config.toml
router_score = "sigmoid"
balance_bias = true
n_head = 4
norm_eps = 1e-06
attn_scale = 0.125
parallel_block = false
init_std_up = 0.0312
init_std_down = 0.00782
lr_head = 0.00992
schedule = "wsd"
decay_shape = "linear"
batch_tokens = 131072
doc_mask = true
Below are experts of layer 4 (counted from 0) of a mixture-of-experts language model. Rows are named router (the router's row for the expert), down (a neuron's output weights, with its number) and show model dimensions 128-255. Each number is 500 + 25 x the weight over its row's rms, rounded and kept within 0 to 999. Numbers have three digits each.
Before each expert's rows: a language model's description of what the expert responds to. This comes from a sample of Wikipedia text that the model never trained on.

# expert 51
Description: Word pieces inside or ending foreign surnames and places, especially Slavic and Iberian, such as -ov, -ski, -ić, -o in Rodrigo.
router:504500428526503487510507500496503499483533453475537417515507507543508485514489463499531529486485506466525521482520505504506450490482490510516442511495507496491461498533475485499494489488512465496520452503495477483493508485514517485531506509521524526459515474470513482507541553482513495571527502513526498466542504499520543542482446525487522482495522497489518485453455501488509481471523
down0:522458505519482509477477478533510517508499517511533549519515508496489486442482506496515498472483521496487476507500483479515543500482506511499533503489471476459512521484516489540495510477493486481493482436511498509499474507483519449514480506502501490542464516494492543491480448530492503529482514532487501517480540512520510492511499456461495487502486477529507470482504523478516485485533
down1:490538501531515496499502525479520497505519468495489555522507512557510472457520506503510480475487496524524527556501512448472513484455515482476513506459502537501501508508515491558519495507428560490487544507488484483499499508490500546535483500498482501523496512511515468533514480478496532506536460507502520513481570472488489524531489484499502475485465513479487510459504522520457530467517
down2:505489508510505500493510513504509514505467493489513545502468520510487486502465519506488515489491520512477493512486551501488509515452488480547487484500517496527446448472491483484503511487442480516523500534494457504431526467516556498497509491532490480498471431501499506456474556528465492512504526543480484515468506524499526548489494455492497520510534515525496484532489501479492464503534
down3:539479490500529475485502474502520503555531478475545495533539488468528454526553526534507475499554514480489517502515478452509523502519517471530492512497497539494512490453498491508549481516476497532539506496477485519477470478492488519486527513540549465462515518527532477518470510517492469515516514546551520506510488452488504492493530466514455484483519512477511529525517482507528483480491
down4:482482507485509548457510526463565487518500504498525529518504509508499511485479482544502506469502514536488473485504480503486554512472477478502485481471555517525484485518525508487486452483465524514539535514487525532464509513480526496484476469512531498535461521562473509454495498503470502489509513495515474507519488467488485477520519467502546498549535494488505432477478547504546471494481
down5:534494538469453526529529502506529508524474517540447503513473504493498507528491506515502470497487496492520527522514552510475517501456534478442505484491538510511491486537525482480524460506451539477499499489490497487478513493506514511474488473498468519505526465486551502550564521505524483493520478498465514491475477511512501480502482546532503521515499504465533514495509446532488474515477
down6:489518515488463452499453504513478476488451508547504502535498510512512538534493486524525550477513523530487494503497463518498519480473527522517465478488496522478485469515499516486455503528506494518470512522505503513521494528545506502494438481488524507500514476528453490502479495523496541475508478525511506526489470473490494425524558467530488473488524497489513452496536519530500469497512

# expert 62
Description: Hyphens and slashes joining compounds or scores, as in vice-president, non-Space, 12/0, n/a, plus short abbreviations like US, PS.
router:517495476524519461520542507497508458492516467481510487520497513504496489475480448511524524497454503472536518541536488531498502461459512499528498514517518511466465507526495486498475484521537482494549472496536492508478489488534510471508481517491530495477534470466493468481540536516516477511465499489473527461488487504515533559494521510419507542489505505498471487535472500494503460519529
down0:490551475478501490504518525477467435499493525560511516532504472533513501486502454496495511537505451525486526517537534524511547489453509482518514500491506468465531495501544527494525488485501499482535524507535520485514512520491510502496481498484427504452511466484513482492502497502512473512489507437520472461502432491509518502516532483503500494518496470499495515480560508497458464490497
down1:471502501542483508490445520493512511505487465501530510484484542468482466553467500524489525424470510511461542510514493478548450489492461495533501494457473512483523542465482481529516497508502506504478489502530461497490505504487490495521485527516491523513488497502519482492517501544521495520464449457501467480465494513476483515501483486532477479469529463516473503477492462527500531522525
down2:492484460506508492485505465476486551512497519523497504494494516519465505505485498488495466470488457510508493513524552518551472485509486493503503471483479528524510511489493514542484516500479504517490529498477502495538494522486498510485518496486475555465433492506548506484507482503507524490496470495496499527493475514503530546538509501536473485544477430508477530493471489480508509503527
down3:507454537494510472471469483519525483529465505511523532476490519502492535514487513508556481537508457525505484528502543508500440522483503527526491483497551499501507443518489537524551482479485473520489498539470522535495516517514511526533482513469487513515454501504532542511486477491500487525514499523506539508506539506498503553511490484563492490515541521456515478517462515501480506501484
down4:504518547479531550476497487503530501478481506490542499471510550529481470485479511494544509487529474482498545462491501458527496525465488505511464464491508522485526498489502516539504501485487478516518504525459467491467489500466480468531517492535509478524486542509511516512494503518519534530511499516528515492491543528498520521474477466523518520497526554455543459475458457451457540515463
down5:488469523505512525536513488482521507523483504499471508535471467539492442518500471488448526451462531539489503512509512510516520523493508480473492507453486514515475536481488456462501524532455472498540499488511509493467485493531531497502521508500529520514473519478496486557502544526497482505507477499453464504437529481519478484512473515515467469547511513482482526484525523478534535461512
down6:515493486512477494497469471445496532456487510547517496494518504540509493533533478502522533468514477527501463495485512502495494536542479498492513481497483478472477531490530509509463484504553505508491511490491455501498533537493540513540478498494478537510461508500481530510493501538510492478506481475510454502500484543533494532495491529530525482488510479547483559532523511480467537497475

# expert 46
Description: Last pieces of split nouns in technical or descriptive text, such as grav-el, wast-e, pyram-id, mechan-ic, and nouns like water, engine, oil.
router:512471460501507500531509498505513469464575457490505496519508470483472510493528468507540516510436521450502514512529489506463478484505503508515494485499504523463490498509501472494498492509502467502513478480504501512486464491555553469506492508475511511499525483428465491473557535488519457511467518529501502493509529485492533531482466537473479525488530511489493458524485459484512501497533
down0:480491465537502520485462529499473515498531526558497450514497488490527532478514525514495502534489509497532498523492481497522512468561490537482499464528502488485522469475460455466511478476512494500444498530497497477531500473468501513486461503474480512509541484479528493486497510511535472498489457519473501507531496457516539467463469489502533529473447556495467491544467496482549492530494
down1:514495456499497504486441519509493521520510492533493453466523514475479497501548497503479521438501497515509516473531523527490523492504522510474503431498505499548546501498475536535486510521491479470541502509479514511489512522506523492520496538513509503476516472496467506518485497500507523494486481472457488510467499540454471479473458503474505504442541469500498463559503511542474515513491
down2:446524478540493509525510493539538493496509497508481457525496462476554504463502517484488461526504493484529488488485461514510523524481507495500502461521527475507524492502498532495531509500531470505513515483476550455507487433538482489455488488493489473521494530474510514451494472491456464516506494514477489489524466492483523496449474495494525541503505464496414456487517502505503483485510
down3:480492484541510495499496510518463517496491499522431511528473478488512496505493529491524514460526496476553501450477507505515479483505516481561465471490526513518516457481453516483516465488484494513500545499498512476502497492504508484458505494490505536472461502454505495494498470512461503540512492547470489517519449482515515477474509508532549491525498493492464480492496542466487536519518
down4:478529517460461455459498469440501489514441538459542524488537490447510500500497456512491454486487531564491513474477552485477512492472524488522497530526529511529493506515521523518457502530475519491502482471532489480436496541543516542523556499537519459497519492487524501519488486502472523524531505502496543498529505503502521519487507500468524511470505521459462502526502501543495482458529
down5:529504548492491491484497486498523516550531500480500489543486507501539497476486508533462543475509498487500476498511545500506511495495504462455481537526541517508489476501468493516549535500457515468513494484488508524490507501499465499518509525536535471511487505514520500468485472488497541479480485533447518510506497550492485491480497471486511546510497445502535475464496495489478537472465
down6:473501520454495472473484503552522549485486513506443477512507492506500497510465535526453513463490553532514502451483541485484472482525507479521489528496512529469466504483458481500519501483418438488515498481503469518500508492535461492470518519518512516479507541522467539493492485469500547510482528524493497520528530478494507483459493492472487515509498511518468448480497538484498520554520

# expert 63
Description: Middle syllables of French, Spanish and other foreign names and words, such as Mad-el-eine, Pié-rol-a, Mon-ten-egro, Li-up-ing.
router:497456443523480526489494458486509477512539450480550431540510505507507504484496502498527502523468548501501531461534504497484485497460472462491475490485527471473468496532457506505507460528491478490519506499513463480456495511492521499518506501495510541512504482487507504525519531481480463560476469510532469496543496499523503514487474531501498503503530495490488508483465489489452467510471
down0:470527514522470514506538488526482504516519510526482491514553505480488524483491535480490469508521521518492486536471497486494503475488516512510501526516511511518525498524536532495529472507537453521479442476495480489503473506525528472492512500514519526506475508514479443483532512491539483456453520499493461494525473450524485469522482444520508439503488489497467495529531494499474486487512
down1:533531520499475518502536483486525499521482460516517517486486503509476509529480497533483503447497477519483469529504540532516470498548492506499501494494489511476453509496472486503487505511534493505464529503540496524493504470527494487520481494523535507432503509489507531480495462539530557507458495521488502545501518506497532488462507515487481522496517507491510509524477486492481533508538
down2:471492529525506519544581533542478504495482486485529516519516497532472474478498494495409547507473528490475469506537517494492562517479517483506499479514501515545443523474515457542531524469527491521573491518467498485454505475494507509524503503501477513527501519538433481508482497539552480470485493497482502506486478499474493470514506463490460504493466491529518521498499520501516521542522
down3:449517500513473496466502532500511495492497525502492505539498504489448533520462497485541469552528486488499562525472515484471513496478494489484511515519494517468534479521526554528503449502514477501533499449467500500525498497486505490453547527507457488536494446468533468475512524519493505477452501464472497515504445507508542489480479503505512528501518523553473528495497509498493467511531
down4:482524549476505473487530495542497503508490503495478519448518513498516499530484535527492534494491499511503464505510496477511518471521489487496538487457474508526492489483454510509492556487563459524524496508526535488516495547504485508475515505478471551497462492500492469452482479508512520515502475498515467529499510509500524500525540521461492520486494492503475490510525510534518478558527
down5:474508528472531505450565533551524536505550475495470530502494469493498510499494539552526439509505513483491501525466527510531516511515542502483487511471481500515489474504518512540494536484542491522485502517481498518493484490485502502522521491526471471481498502496511517469490486492471527511479511546495513450508481496522499529497487473492543468503497461470529487518540487490471429500502
down6:523552526484471476545511470504495493466507521523544510491480476540472526505503521539523524531501472530528530530479474490490480495468457548470534468506485508485487507537521467494487454537461493510525506488534533514509484487480506504473500495493493489492544500496502515497501523536456511513501492511507488490495537521502520462466511557481530513498480475516495444475521461552520515522500

# expert 11
Description: Month names inside dates, mostly after a day number or "on", in tables and prose, such as 25 January, March 20; occasional digits.
router:522465495505478483505498515469508427521533464495535464510538522541490485513504456467561531491490476470507512504546503550475501491503488503516507516471494512470484518533449526499488488529485453479527473517535476509477492469531518462519505506514534525486496495464484515479513532485470463537486520514490526488493512535520512507420480502491516549462466528500503485472485470483480501476500
down0:484470502471496484473489503527514491553497471519504506511460465476465482477498467510491478498513497503492496490520504505493465526521502469528496514514462486474480478514480472488502472474522505469510549474511510465492486529485472532473500511522482517487527499483488525492475472471517490494506492480502514523518502505487506509516508476505473506553492500508506498469479503470503506497514
down1:554527552485509513513439499494480503514512506455484533529496510474491538498513565486516504471487518538493520498542513534538485470493519484519499499489469481476539530497534537520474533473513507500485473472508455498489470482479506500475470495485483520506516519482523505526473506490487498523533475512521520493528446516477454476493472505550542448510500464501475522537492530492529544508523
down2:524489522499497515525513501528516525537524518510471516567517531447490504505531519550501477483513478499487506536517502484538483508535464511491488486454496513530468431503484512499493502538524513499505507475485506548498506464468509475508500492532489547479540525493487533501452465498456504498489510497520510491520499450494525475518494458496486490502524517472505469475497476489514473479527
down3:486480472495487528531466473521483518485452539524494491520476495480523510512472521542503495488466480539534478498466450476506490575500516505488510485532500484502459496470541469538486510518516523544497514531502481486485499487500523489454515511478454457516494525534482467517501522503506460530519510510519502503536449520522473494571515507474516503493539573497512537499500512489470528492456
down4:535534531511489556522497510494509497507512491513502540559498513451449491508537528525498580520482477526509518514501511494513461507497464495506524510492479481467490501511509568520473523520533550496503510503505479531509495445467497501516464528551509475507555520512484501500494468490520491493512471503551501492499506488493497475511499494484524494464532460484531505518501486501516510509537
down5:501476526528485514504509492480509521536516494490526510553499531480468492506531528508494531498497479540491548481527528508520493469518499494541492477468481492512446455476491529475495516579501503502489525498449491519502477454473495526490486532552501521481517480491519584511470490526518500483508485517508534491494471491495516475491492485475456492497547516460523489487469489488512480492531
down6:498525454530510486501504510492479500483511459540470557488499438507474514464504537528516524447441498527504500483478501508485495453465483473495485475501530448508495522458524515501571489505470507521441537500491524484526478519497499495458474492492512492497506483488562500491465477504514497487468485504491479502471480508512484510506503531497503492509530490489488538518513478485478517496530

# expert 0
Description: Final digits of years and date ranges, such as 201'8', 1968–'69', 198'8'; also word endings like chair'men', democr'acy'.
router:482470463525525470484495494512511464461518479469531452534472493507505525499507496486557513511478488486499498508532520472482493502493508452514516475483509459461493502508451484553542448548490491479514486478541477474498502476533506499505507506477516505497527452455499519460497510509535490560494509519505501496473530532522533502490483555515501504494503476495501476476455489513506483536506
down0:519527505479491508503476522522488469478527548509490532513524488492463531444525483514505543466472534488498443495498519514483487514551488491470512483534507482510546519529512522552507483516522512516468544509540514488529511498505504478523465493472497497455518524535543463458497526458485467518461490514483513490535496513488501519484499460488477494499453507481482512503489489478469504486493
down1:539503518489504476480501481487431470466516440522458519502466507503492486511546469529480530539510479503526500500528511505552478497509488490518453495535490530516518451466490463529467490490535523513477505476503507541454493499535515504494575522496466479523478512490445495490529520494503481505489492496505501517545502479466506504519520530504519478483491529526533506507551484488528497508498
down2:497499537459494525460518480494500501487476523500459533489490551510517487520546475476507538536501568539510543490521553511543480502513473510483518494504474496534505461511535514509480502512537489482509508423498481487493521483515492446484506544468474494511506473482484544502452518437490503528525487542530490494518498461488486491476493471504503494525523487510469478472472457532516523488477
down3:550469511493526507474482496488473504553484559461499504488480536514482492475516494498496467526552506518494456524480552491476534491533517497518530520530529523530536478507487523532531511464478492491494505528455475511473512470492473482512496476506460556477484514549512501471510496495512524494520495447532476514526539537501524478465511456525530463473484514530488496488506500497484491511480
down4:555548521485503532480471517476524481497512522509513512523511535486504527538516504540478560456481486499525502482505502496500521451513486494486453529487467501503540531533494464488517517466534485518458506524479472499473524547518486518449474496544465481506464528514487460533513460488512472499493496514498511491496526519459499488508476478482523472519443479495507544494496550530517509510507
down5:490500521504482524509519510498511521499491503524515483536554499496548469504506525484484477503473439417499448488475529511493511525510493507443523493480504503461505500522510495483564515508482464498482488508494516475485509493496481489497492498515474458457498508508475499497516507490466534484505472476492530480499544493478531508554472504490524460505519523455430486508507458463486514476506
down6:499505511529479528487515550539517540473541511423519517471501518483465530519504512462513526494524603508502470483469501477504499514529561467535462480503526530480490525487535493500490540553570508503521461487489509481485518494529517456478453546506525510458490518461494540514514505497465506484495509525471483509511526495522513532465482509517521525513535518490517491484514514478486513470503